From a checkpoint of a small mixture-of-experts model trained on Wikipedia: a variant of SOAP for the experts.
Below are experts of layer 2 (counted from 0) of a mixture-of-experts language model. Rows are named router (the router's row for the expert) and show model dimensions 0-95. Each number is 128 + 32 x the weight over its row's rms, rounded and kept within 0 to 255. Numbers have three digits each.
After each expert's rows: a language model's description of what the expert responds to. This comes from a sample of Wikipedia text that the model never trained on.

# expert 8
router:136107142127155201100148135087161140098107105100175132130133126146173096135217122127115150133158142156105090181114124145169122133120103098094100097091094088091126126038082144104154141130161153162133179068084130129091094113110089095131140127065128077090115088095092087092124091077148118131
It responds to: Institution nouns

# expert 38
router:093083156111146228112127211120101121112161080153203122090129103188118132118180086137141091116157097133109076159154127173144132099128145130109143127134142097140107150126077153119081154132166183129093163120113181133087092084085089117148153090107155133107094140175120126223144099117090126121
It responds to: Space in table cells

# expert 63
router:077120126130161131155112129079114098128134125122136125015141159153147095080129121143120130128134147101120088153145131159150182180126112174175116163126171067112047107078083129151080095077127094155161179131118084125113086136127119115148147096133125115107100125118091074197111102099104141086
It responds to: Digits and single letters

# expert 35
router:059112136152181156117110167077080131120134093189156156115097119143129111094155089141088111056133113106066113145157129160127135144145104110116128115098118133125067151122102209154102152080178127146097156130103167126127081135100045127149141101104120113102109146125089140154117126103113110112
It responds to: Table cell separators

# expert 58
router:109112140153130171132108201067139161144141093141164153097089121190122129168165113144134129087126167113117115167135148131127096099145107114121130143071098163150113127092105162108102131084161168110119164131115144106122119053149119139167181088133179165034105160175066146121093041077097137114
It responds to: Action verbs and endings

# expert 32
router:137105079142159136102130155077101155124137119184132120083098124154104082066149123156084118071106142096132091134199164114136157135129128115146177143000065136141124176069170174118103104060196116181135118108152136095106159147112103142172109129174129117077059141163110127160114094111094099103
It responds to: Adverb suffix and connectives

# expert 29
router:124110121143099168156183175111085098146099141135129124107121112158128090136155105148130141166088095136078090096167139147133168153139121121138149084140147073145096139095120149084096118127135139197162168142188125115126051124082073162129165155169105107111086133094088130119163126141167071120
It responds to: Mid-word letter fragments

# expert 10
router:146120102139149201177170165089153165130150114086115185087126125170169116123107128131069145101063120166094085154152131139171128110093089107097129108127143085086117158084090099125129157104138158119120209124099142067073051118106089107122141105143140061128081108149102145129102108070101173097
It responds to: Abstract nouns, relative that

# expert 18
router:136074150201168153202088123141134109127132168191123130097143142161162110115069088103145149110100053141117103128160108125160157106143096114111084155073095116134076137132132143097133184059191123132171129061138161130095141166150123139131138109161128108071082114122133132180131105124128120148
It responds to: Temporal connectives, Iberian name pieces

# expert 54
router:068125141106160143171176173132147147098127073131140139132117095154111094129198094190086137021106060136100121127140177121144097118149121109141128160155163112096042204091101157121083162116149152149158188119091127117122090092095097106142130100156110098115124128105131114154065097121109157135
It responds to: Digits in numbers

# expert 7
router:074089154124170157144129167091143141124081108113190117098098080138103145083183125145108119055135133147116105164135213142134150114143139125123106128088075104118115120155086144128128169138125107117108157118133162145064033086146072100199126075101162096070119092170142115176139132120083084175
It responds to: Direction and vehicle terms

# expert 5
router:067092141118180138148138151080169157138112091116132101130147106161177092121120114136133179098160142105083108147127206095189130134165115152095089115065071078132096132106104167131115123076139152120163138153150208145107111114141111122162140002163123120119061086158107147174119085157146106101
It responds to: Prepositions and paragraph ends

# expert 59
router:107108132160148148136117142053132141096098070147166162090087115128153095149103111121108113093122103160087119185153175124084122104159171051147082124068140107071121158091127155061126128081173169128140138156104164106091112097083080138154130121088163141120068113166138130171095126052119141163
It responds to: Main past-tense verbs

# expert 14
router:120110178169135132133114141112120134143143102171112140136112128145184143108169070157148155100129071152120167118173121169129150059178096112095106128058105103113119152088107110142131168114196147117183180160125159087108090112089127149121145100148115092104079128130114118160135080079147094120
It responds to: Personal first names

# expert 21
router:118085159137090158176111118092105103068132081173105188143112124172172097155089126196088128133122110129084134143135156104182168136181084180144133144097113103064099154108119158083112130034130176169136123126105107086063126138120120143171143115131212126083145150150087111161162117089161132122
It responds to: Opening quotes, section headings

# expert 42
router:103131152159145172143096173084097133132105100157145199035140108160118109092175112175081101135147099126107112122149195140152157141194154129080115133091136098147118173129095185089108147090161140182133131115167132099055157114179097131153154131123134105046061106130156149156077130145093094087
It responds to: Clause-opening prepositions

# expert 11
router:103119183111131183093136162122150119075142105124123120147134054163097081097095106142118082107134136100119070196128181149130131124161127115107121098116122092081096111108092151137135210128172170159139155169165128151081111056106059137172102074084133072097089141143094133112137081073136160142
It responds to: Geographic statistics fields

# expert 41
router:074118161112179187148100205095143124139143152102205119134117115122137081167149075147129123126151115127081123197130159135105163118101100086151128110051075076153073097134076126159044200098167131137104153172134138132096098062153132155142160074111165172101091087118127075202162092099137104101
It responds to: Two-digit number pieces

# expert 23
router:092109173151156168166162134080156118133129127161107131073105165174137091122142133129112165141098122125063120147156132151172150136111115115135106116106107112102137162088134124070102218067130156152174123065132105090060156119075126089173119115079132127089100114193080114143135076088111095140
It responds to: Spaces and list separators

# expert 20
router:141094104130153130144100124095122148080133120148125168103149075187124093065118110130155129131137095146082114139158118180166167140112174142119110129097174114142097201123116139155138165085176184131143138157159185137140128128141067137172120124109120092080069157165112075220109099106163156143
It responds to: Year century prefix

# expert 17
router:134086188133160135112119185093158109105120147136140158114137106141104104127135055152122124097129076115145147226111150199163123080097128092099118090100104098120090150139089183118124193080163121132163201101131177130100098131102096060211103076152122123124072168119150131102114096078163130071
It responds to: Country and state names

# expert 49
router:105094163158119134145119148070148128143113138160125147068135144177125110118169083146134159125089139115097160157130155156173149126142097138131075157117092057078083182076114171059108153071171139172180159116141122118098117092131131084208152122099141078071104103163120128161119098101109081154
It responds to: Table and list separators

# expert 9
router:110054140179111165157137185113115090135174147121140188099103091144121084080185145150088150150145081147107106153170125125187157175120152165118109118079074127164125152117146126064158123069150120181176144168117130139111129068124101118187190033095131147090115153142160096144066053110111146097
It responds to: List dashes, opening parentheses

# expert 13
router:134069230124203146130135159094105150113122126154150125104090139137149116119158117154140168080120119082104045209156130132180165141142116109101164097166140102138099159132132182142145136134129119159128184132155123142107094080116101074191143116107151130087112149179092100166125140111100087095
It responds to: Taxonomy and scientific suffixes

# expert 27
router:117086142076133214134167153097152087102123129119137135117108118174136105133136099182135142110108122080058122123118209149143170167157106163118102090101159141176120122127124099115109130112138179130108142114091126073086110130123082136142104090128115102084120096112116069150113087083122070157
It responds to: Word-initial prefixes

# expert 1
router:121126171133127156134121166084136143116168118208166118125111150155168135111174151179124189081087153119113148166137127112155179147139109142101116104100114117134107165093110132102113109117117168178178156143168130099112110160171099075113154111108203113107093122182127105146095047096154151124
It responds to: Personal and social nouns

# expert 56
router:052124159138120136168164182123124149124121094152120143110106079171112130123135063152169151078140072103093141151142142143188143133144115159110112085089125094076115142114047172126128135131125234163140145105104157130113118135125113119187165142138136098124107148183104063120091138067054137100
It responds to: Commas and over/up

# expert 19
router:092075170161158201166184119109156117100125100101137160145113120143132065126153087158142152107086062092099114097138165133185137151135126157105062113120173103129116144069090110180094141081140117120134157079105109137144115092111063130176129127120193087093130148193089112152132090161141117160
It responds to: Symbols between numbers

# expert 45
router:125135118120134165142138157091119161125162127108161161092130136163147104087155119168110086118120139097098150126148156168129108108170116135132109085030162136088131151132164155115119128060126188155130136093132159118095099101088080147160106096144194149077139087187115097138110086106139129153
It responds to: Action verbs, particles

# expert 57
router:099093119146130162179149185079092110122094071150207085109065115158106107095143118145111175104165092082102119132162178111127145112160093106150153159068153137124062128134113144145104110113117162185104143122148161145101106112113090153157187098085116152083097134173155140155123118072086167116
It responds to: Mid-word syllable pieces

# expert 34
router:096126144133141122134098135116080113142096140138127097064066102135133078066125095131101176119120123145071162137142139149175088151101121108093109098112138070145088141047149124098106174061131154174120189071124176124106094074144113179159161109124122091105114161152075088141078115104160127133
It responds to: Digits, headings, math

# expert 52
router:119117139148141150119107135100112179144146131155192133133084166132138060118234103108103086095100123145101068193157138095113095098171125120117094120110081117140087208075091148089131162096146163141132134103089145131089086097108098061166157091142130056085108076121076132140136099115100138134
It responds to: Plural and past suffixes

# expert 55
router:126090186155112180085196160074086154149101103158154190111147095171087113129182125157119185147145134146134082170159126143207102125138164125137135116097132112137142178073067116072066140107184162157146155093111194087085110118082100119126125138153112112119082127151122104123125108074100099144
It responds to: Linking prepositions and conjunctions

# expert 53
router:152098164173152110142121100109149102122096091139121145110118161146083021111139116163152168103108122139073159172152107144127183139124088148125091108109120089088124151088073126068136156067112172176152144108126135134095133145124094094153145114118164110083033075139124103140073076108134104104
It responds to: Year digit pieces

# expert 50
router:088081165141159170155169159080148121119150135141169137098143127130107109117129135121134103081089151066096116161147151142179133103108094146130130177095118111096122180064111163094051168073147171138100123126169133139083095114072119103146187143106117140085082139202120126134127128135146067098
It responds to: Colons and separators

# expert 62
router:073097125144169171113120125114194110132098113166129146115128122159106039122166075135133125141156102113108102150155125100139128097126197114084086094075074067122069142108102125159073168129120120127183173095136115153087127154183107127161157093121175144135090113151155107125145098112129097083
It responds to: Surname and place endings

# expert 25
router:074074163183164134155141140110137110077119108136122106102140159184109063134105111129152105084138135114135156135161146132170153141152134095129159131122127134133099180120096118105135123098130089209163121175131209111107056106054101147144117050092169123076117106147098130144129104119139126098
It responds to: Closing brackets and cell ends

# expert 6
router:116088128105088201137112115110131103118163127185131162141152132158152095117150055190133106151159046109071154140132175177115153140159147125121097146100084059119108182095073113148084135122182147175114116135117114139083047101145102103174112147135140053095114144153085098212133129157143106102
It responds to: Capitalized word-initial fragments

# expert 44
router:136069110134144156144094204136153105125101104147161145102155099167097065122196120177141123056166109115110041172162127082177126059113121094049124129111088112117072114109130125137108141095153135187129169116170129078100114148151090148143135080112131073122069132123034043133148089145129082101
It responds to: Table pipes and headings

# expert 15
router:101093178124119199110144112103110087160117091124097132136114095158139122112131028156151106137163070164078100120161126121148125157159071173154065154102124085143098136070109117091095118133214114140120198123125109082108085108095091151105169086081192077134091125088116139226178101160121082096
It responds to: Name-initial capital pieces

# expert 48
router:135053195159145160150131183083091131131133090153096155086116145140143142106183125135101102142139070147104121176162162157111116118155141101130144138124079073156125208078096095070098118066150140181144140083115164090067112126133111104164133123146130133122148110151103073121122099150171163139
It responds to: Possessives and name adjectives

# expert 43
router:089082132126101106131081118112148140154121133151115151118117184155121101181130054174118119091154095134114128164202159132140153087135127135115071173157071113104045145104127134076112155078166155124159154157125112105100102123069144119121177068089184126145102104120125131161098150108091066116
It responds to: Mid-word name fragments

# expert 0
router:117119170204123137120179157095142129124087132181183148137147147131134088106141089157095132092164079084085111165135109137131160152157121096158131082077087104106099147116124179097117175109147152104168178127078105160065083135086127133164116103130193115116076119139125148173084092095126132120
It responds to: Sentence-subject names and pronouns

# expert 36
router:131109164118157168189145137094121151053106140167137123138096110177137114117125111216080146062103144079064103160125157131140151153127074103077114111069098155089122150098146163120155133102187145141118184125105133120131114094130097142175095134071178119082134131150100103159114095045086082118
It responds to: Abstract common nouns

# expert 33
router:099096125152156168132112127077144133123160084151119133115099122147141035148127060157126090148123121124146089172138167096128119151106110096140057096135118140075080096121109125085147169105140191203170174130174130150133120125125092080181156116145144154129124133167113123151087133084167108116
It responds to: Asian name syllables

# expert 16
router:128084160144148155125164126085096141080110100160139098081119125150130131169135123145100120138104103144035153191171195180173160110102153124133073096125080113157116160073139114137030169131136196146201148121138130133127121099112137120152127107100142104095092124146096119151112105120156135091
It responds to: Articles and quantifiers

# expert 3
router:119132153129147126143098174114172103158147120104136170146159083167140145162149115162126140134145106136104083107137206130172158142122113105149110122111128148152070150102126170079052117122191133126148133102110139112093106144082091111161109125109159119094123128108088083122140044114110151083
It responds to: Coordinating and auxiliary words